Weights of a small mixture-of-experts language model, trained from scratch on English Wikipedia: vocabulary 8192, a sigmoid router.
Below are experts of layer 4 (counted from 0) of a mixture-of-experts language model. Rows are named router (the router's row for the expert), gate (a neuron's input weights, with its number), up (a neuron's input weights, with its number), down (a neuron's output weights, with its number) and show model dimensions 280-319. Each number is 128 + 32 x the weight over its row's rms, rounded and kept within 0 to 255.
Before each expert's rows: "gets" lists some tokens that make up at least twice as much of what it gets as of all text. This comes from a sample of Wikipedia text that the model never trained on. Tokens count by the router's weight.

# expert 12
gets: " |", "|", ";", ":", " the", " in"
router [101 100 157 121 123 132 123 121  98 119  92 194 112 216 101 146 188 131 110 147 112  90 167 162 119 151 147 114 142 123  91 124 119 106  66 107  81  93  88 126]
gate0 [124  81 115 127  95 102 160 105 129 201  97 164 115 162 131  95 132  89 108 188 112 157 119 142 127 144 179 129 147  80 167 178 150  53  77 117 169 163 144 131]
up0 [115 114 112 100 102 169 173 125  99 135 184 127  70 146 115 197 126 124 111 137 125 127 173  80 124 126 133  76 133 147  88 114 123 152 156 168 167 136  99 101]
down0 [186 114 167 129  77  93 145 108 172 126  74 157 112 149 131 143  71 180 152 132 135 119 125  91 140 174 118  92 138 130  97 166 124 182 121  99 125 120 113 170]
gate1 [185 139 140 143 148 148 182 123 161 125 172  93 149 127 110 122 129 121 132 178 149 146 111  98  93 195  94 138 143 156  91 129  99 111 108  97  84 125 105 126]
up1 [ 94  91 151 142  70 107 143 188 124  60  42 143  81 120  80  84 142 115 103 113 112  98 137  57 106 116 128 122 107 178 121 102 169 106 118 129 145 166 182  92]
down1 [161 132  94 112 104 166 130 113 141 136 164 108 151 102 126 127 119 160 121 140 122 167 111  84 150  51 126 191 117 112 182 182 106 124 130  90 183 130 146 128]
gate2 [ 98  85 124 146  97 122 104 153 114 125 148 122 112 138  19 126 156 127 115 132 118 159 183  96 113 160  80 154 157 174  92 130  74 151 171  95 152 162 101  99]
up2 [143 156 136 160 104 145 181  94 105 141 200 112 142 104 174 122 133  72 141  91 167 105 109 102  89 124 128 145 113 118 100  96 142 151 180 152  55  94 110 158]
down2 [154 158 203 119 155  92 125 124 138 133 137 186 146 153 183 131 110 167 163  78 115  71 140 112 156 195  90 126 101  67 148  95 112 138 161 126 156 176 110 163]
gate3 [104  59 138 101  83 139 108 101 141 116 174 188  86 155  92 107  70 131 110 113  89 106 154 163 144 123 103 113 100 148  99 122 135 138  71 135 134 107 133  77]
up3 [ 89 198 147 142  80 137 125 122 188 171 119  86 125 107 156 149 177  85  78 170 124 136  88 107 107 124  94 175 112 106 126  91  88 104 121 165  97 156 149 160]
down3 [137 157 126 144 129 156 206 131 120  63 182 126 159 146 131  71 192 107 117  75 126 120 113 143  84 132 106 151 123 140 187 135 184 178 119 115 129 156 157 150]

# expert 8
gets: " ", "–", " L", " D", "l", " d"
router [147 149 125  99 133 134 154 116  95 149 140  94 138 122 169  81 137  94 155 163 146 110 143 118 204 110 148 116 183 161  46 129 100 158 174 141 160 159 163 194]
gate0 [105 135 139 181 171 106 196 153 146 158 115 159 171  87 134 142  83 132  88 110 161 107 112 169  95 142 113 110 109  89 128 144 119 163  88  68 182 125 194 133]
up0 [146 115 171 105 181  95 106 141 135 142 140  96  77  85 110 110  96  88 138 147  97 155 144 127 168 157 134  90 160 207 108 131 104  69 145 140 110 124 136 111]
down0 [119 110 123 173 119 112 139 168 188 172 171 119  57 104 122 128 113 148 143 131 137 148 140 150 145 144 184 135  89  73 142 148  77 107 149 154 197 128  98  87]
gate1 [169 158 163 118 123 121 157 133 116  94 143 162 107 159 124 140 178 137 131 156 120 141 127 100 188 114 166 200 121 134 164 148 105 123 152 170 126  82 118 138]
up1 [108 146 112 180  90 115 117 127 132 121  89 154 149 112 184 120  94 142 101  99 161 163 160  92 131 106 159 170 118 181 129 160 183 114 103 144 131 175 153 100]
down1 [106  85 140 127 137  96  75 160 135 106 126 107 189 110 184 138 122 193  79 202 143 176 124 136 126  94 138 196 126  88 120 110  79 111  79 113 156 150 147  84]
gate2 [155 149 162 154 145 127 132  79 119 154 150 169 113  97 181 146 122 175 203 151 122 135  92 125  97 150  90 139  92  50 116 189  87 220  83 123 140 111  91 166]
up2 [ 90 119 123 110 126 125 145 120  80 201  80 108 166  77 139  79 114 147 103  85 122 150 145 160 140 158 180 100 179 141 156 177  98  92 166 110 113 139  70  87]
down2 [138 115 118 124 132 166 116 182  80 120 131  92 130 137 143 145  99  73 101  83 164 109 165 166 147 124 142 126 221 110  76  90 139  94 121 123 102 105 135 172]
gate3 [114 166 120 156 115 147 102 103  91 119 106 146 125 150 160  92 159 145 109 119 150 125 149 150 139 141 106 128 190 142 136 152 130  89  88 137 161 145 138 108]
up3 [142  86 155 108 136 121 151 149 129 119  82 174 107  94 155 107 135 105 158  73  77 109 145 142 117 147 162 174  71 159 122 178 143 124 118 141 160 116  75 121]
down3 [ 98 117 113  76 200 109 100 124 126 155 116  69 126 157 120  65  82  97 158 133 147 152 137 130 110 128  90 140 143 121 145 175  82 131  85 139 116  85 144 104]

# expert 10
gets: " the", " and", " of", " in", " K", " on"
router [114 156 137 100 182 132 118 121 136 146 115 108  94 109 194 118  96 137 141 120 151 196 146 138 130 143 114 152 137 155  95 136 147 120  44 140 146 123 133 204]
gate0 [152 122 129 181 118 116 105 125 123 114 157 115  78  97 146  88 141 172 103 170 168 166 176 103 139 130 160 113  63 102 118 154 177 146 124 138 147 123 145 109]
up0 [194 157 111 112  91 133 180 134 170 148 117 114  86 157 108 134 196  83 116 112  90 118 160 144 113 161 134  88 144 113 121 124 136  76 167  86 120 123 101  90]
down0 [144 142  79 131  85 120 180 149 126 105 110 116 111 116  82 141 100 109 130 131 127 120 155 158 113 139  81 128 136 178 101 109 174 138 183 157 151 134 164  96]
gate1 [113 180 151 125 114 127 150 136 182  95 113 135 123 133 165  68 103  69  95 184 156 123 156 188 150 116  98 104  95 142 111 125 107 122 170  39 146 141 134 111]
up1 [ 66 139 161  98 152 155  89 101 137 161 173 159 127 149 113  87 133  75 117 174 144  46 106 182 172 136 149 165 108  64 156  62  96 146 115 143 126 120 156  93]
down1 [114 107  93 115 128  88  92  97 149 137  96 151 168  82 125 146  82  84 123 113 177 163  84 139 113  85 157 110 110  81 158 145 129 162  97 116 152  88 136 147]
gate2 [145 116 148 132 117 108 117  84 126 174 143 125  86 188 155  71 181 111 107 106 115 142 130 118 162 121 117 141 135 167 100 191 148 145  87 141  98 160 137 128]
up2 [110  69 145  78  72 195 142 144 134 125 137 132 124 126  99 182 178 137 129 121 138 121 156 126 114  90 100 127 177 119 123 142 121  89 104 150 145  84 106 143]
down2 [119 136 142  99 122 169  95 159 133  93 131 137 160 167 117 144 106 165 126 125 100 114 206 102 155  42 118 110 104  53 101 170 167  98 125 129  85 117 161 155]
gate3 [151 202 150 146 107 130 116  89 120 138 159 108 142 182 125 143 179 156  72  67  15  98 120 148 167  87 152 139 117 143 146  62 149 129  94 143  96 166  90 109]
up3 [ 84 136 135  90 223  85 101 103 182  85 116 122 104 114  84 141 136 162 135 122  85 140 111 110 160 110 115 209 102  75 120  93 153 151 134  83 119  84  89 146]
down3 [143 135 108 126  79  85 155 108 195 159 164 107 124 111 120 162 192 150  44  85 119 186 146  89 128 192 130 132  80 124 131 161 136 185 155 118 118 182  90 113]

# expert 0
gets: ".", ".\n\n", " |\n", "19", ".\n", "20"
router [108  87  84 167 108  48 132 124 141 137 130 147 151 165 177 130 181 167 185 117 139 125  79 111 119  93 157 132 124 108 160 157 131  84 191 152 101 128 153  90]
gate0 [143 117 160 145 130 133  64 110 116 145 145 129 122 120 149 164 153 117 141  96 174 166 137  83 158  78 127 115  77 109 114 147 117  86 140 113 155 166 151 161]
up0 [137  96 134 138 123 105 114 166  98 132  81  79 145  83 154 165 122 163 140 122 146 117 197 106 149 106 126 153 115  87 113 142 134 130 119 148 116  59  58 131]
down0 [141 128 134 111 153 108 124 139 129 136 166 103 156 105 131 155  99 171  77 145 167 195  88 144  72 127 131  90 141 118  78  94 152 105 131  75 203 164  99 170]
gate1 [ 82 133 148  76 128 120 126 155 133  92 118 126 112 120 102 201 124 187 146 126 102 136 133 121  93  86 102 116 159 109 109 108 180 102  58 144  97 146 124 123]
up1 [170 135 147 118 218 138 108 145  93 131 108 146  55 191 161  96 117 107 143 100 135 143 118 171 112 118 105 161 148  96 130 142 136 141 158 119 136 117 127 128]
down1 [104 114  99 199 106 114 146 151 159  84 100 157  81 168 120 117 170  83  60 195 146 129 166  78 155 102 128 203 139 177 129 148 146 111 112  86 207  65 146 128]
gate2 [153 133 185 114 153 148 119 114 112 154 111 143 161 168 134 139 106 192  99 138 113 123  76 149 109 142 185 107 143  81 157 171  82 150 111 115 133 104 110  94]
up2 [138 107 139 120 120  88 150 125 174 111  63  40  98 134 127  74 147  91 128 152 168  58 170 125 123 123  73 126 124 141 123 137 113 193 109 151 154 112 111 133]
down2 [147  98 169 104  90 145 147 130 173 126 123 174 135  76 109 129  51  77 138 104  77 137 110  61 126 137 112  78 122 147 133 173 143 148 180 156 157 187 140 139]
gate3 [112 133 101 123 119 134 157  87 109  94 145 191 149 113 116 171 173 138 116 173 150 174 114 172 159  88 117  73 105  68 119 123 147 114 114 112 117 105  68 132]
up3 [126 130 119 116 100 130 144 138  91 178 158 176 104 181  94 105 155 143  84 162 105 168 108 144 143 156 124  80 120 113 137 102 158 100 174 116 163 163 125 103]
down3 [180 119  48 151  96 134 114 129  85 124  82 120 106  73 104 121 188 131 138  99 115  82 134 101 101 102 118 131 136 137 107 121  75 104  60 113 157 117 129  84]

# expert 9
gets: " a", " to", "1", " |", "0", " A"
router [162 137  98  98 143 101 107 141 106 138 171 114 174 143 119 110 165 114 114 176  93  82 140 143 157  82  87 149 111 143 130 141 143 147 150 121 132 155  96 164]
gate0 [102  87 117 105 150 109  76 185 140  62 193 180 111 157 115 178 133 118 140 100 126 130 104 130 180 134 164 143 143 125 101  93 164 179 153  56 141 119 110 150]
up0 [126 125  70 112 141 137 171 152 147  84 176 117 127 147 156 157 153 128 106 111 157  49 155 143 134  80 130 107 134 115 160 102 151 114 100 191 141  87 142 122]
down0 [112 143 133 143 141 164 141 105 131 176  92 106 117 102 190 111 154  89 168 128 128 148 101 127 108 141 114 155 111 132 130 110 161 152 121  72 164  99 181 145]
gate1 [119 116  76 163 189 168 143 122 110  73 142 128 124 125 147  89 106 131 135 105 101 194 133  88 165 107 142 114  95 105  90 142  78 140 177 150 134 165 138 131]
up1 [160  85 131 153 145 167 141 113 110  85 103  94  94 136 127 132  49 130  89 106 138 143  95 153 146 123 167 142 183 188 130 130 142 172 167 136 149 116 113  93]
down1 [171 156 121 117 141 149 118 106 157 159  88  97 140 146 157  96 138 127  61 116 155  98 142 209 150  93 150 138 142 117 142 179 133  90 124 155 160 127 129 148]
gate2 [188 119 147 128 126 164  98 161 121 138 138 152 143 124 161 169 187 157 130 177 139 112 186 157 160 146 167 160 101  72  97 149 113  88  58 121 118 172 109 105]
up2 [138 150 149 108 129 153 153 163 109 104 136 141 123 136 126 171 119 125 162 132 145 127 147 132 150  97 112 166 152 134 152 127 113 160 147 110 147  75 100 141]
down2 [132 103  93 128 117 125 173 132 115 129 139 103 137 114 132  51 161 135 127 154  99  95 120 125 125 125 103 169 124 162 141 116 167 157  63 141  64 122 107 112]
gate3 [ 67 147  77  94 130  75 123  75 161 106 165 109 100 162 133 199 132 162 110 161 135 108 143 142 108 149 102 159 140  97 101 103 106  84  89  67 111 147 126 202]
up3 [ 42 145 163 109 138 150  89 159 143 130 151 147  86 150  90 100 137 119 135 126 161 163 106 112 155 132 121 142 184  68  92  63 108 188 147 131 117  89 191 152]
down3 [139 145 115 131 102 100 155 104 121 107 163 113 149 117  92 146 115 110 129 129 165 106 184 100  76 113  54 137 116 112  92  89 123 144 130  91  94 157 161 157]

# expert 3
gets: "\n", " |\n", ".\n\n", " as", "\n\n", ")\n"
router [103 138 119 143 107  87 135 137 120 139 125 152 147 133 135 146 111 145  94 136  76 102  74 156 140 122 143 108 107 139 147 102 175 165 133 140 173  68 125  92]
gate0 [111  95 129 189 143 177  54 127  83 159 120 149 119 136  96 116 118 131 131 118 159  83 167 120 111 106  69 122 109 141 144 155 111 129  92 142  76 184 154 133]
up0 [126  73 118 205 163 211 175  84 169 146 158 125 133  72 160 111 120  99  90 166 144 189  58 169 100 145 107 160 124 112 113  94 131 136 155 100 166 127 158 140]
down0 [145 124 133 184 122 130  85  94  98 126 108  86 121 135 103  59 193  72 153 129 141 136 159 146 137  76  72  93 105 109 115 145 148 125 125 131  94 130 158 122]
gate1 [175 116 133 168 163 118 124 171 162 155 139 163 127 113 141 125 144 141 133 132 202 144 115 146 121  59 189 118 109 118  65 110  87  95 106 122  88 102 131 127]
up1 [188 161 118 177 122 139 112 153 105 197 118 103 150 156 154  55 144 142 184 105  95 162 119  98 177 174 114 183 110 161 145 174 121 111 146 108 131 150 146 109]
down1 [139 174 141  96 110 104 157 158 117 125 153 109  74  34 123 160 113  95  85 161 117  77 101 110 135 181 186 160 152  95 115 119  69 108 171 197 177 125 126  81]
gate2 [151 171 119 118 172 135 140  84 149 113 164 125 174 194 114 172 129 159 104 168 124 105 124 144 100  92 109 159 176 150  97 145 118 144 116  59 110 113 122  81]
up2 [176 158 164 201 153 130 103 105 123  99  63 137 109 170 109 131 108 129  74 145 155 132  92 116 139 125  90  97 161 151  70 136 138 156 124  84 175 198  73 139]
down2 [ 82 150 169 137  60 127 143 130 118 150 156 182 169 133 118 143 134 116 107  73 130  99  78 161 130 102 145  86 187 141 165 166 119 113 128  82  97 174 106  88]
gate3 [111 168 150 127 102 137 149 114 146 120 127 143 131 163  76 128 109 106 147  80 150  95 114 129 131 111 119 144  93 131 101 169 147 154  49 148 136 123 118 152]
up3 [178 103 112 199 117 152  99 143 214  99 120 104 158 118  75 115 166 176 162 112 134 172 115  86 150  95 155 167 146 158 126 169  90 131 118 119 128 129 138 170]
down3 [125 139 171 166 145 184  60 127 179  83 111 130 141 126 140 131 121 119 131 153 142 155 108 151 150  98 137 181 178  78 125  75 122 118  53 115 128  83  96 136]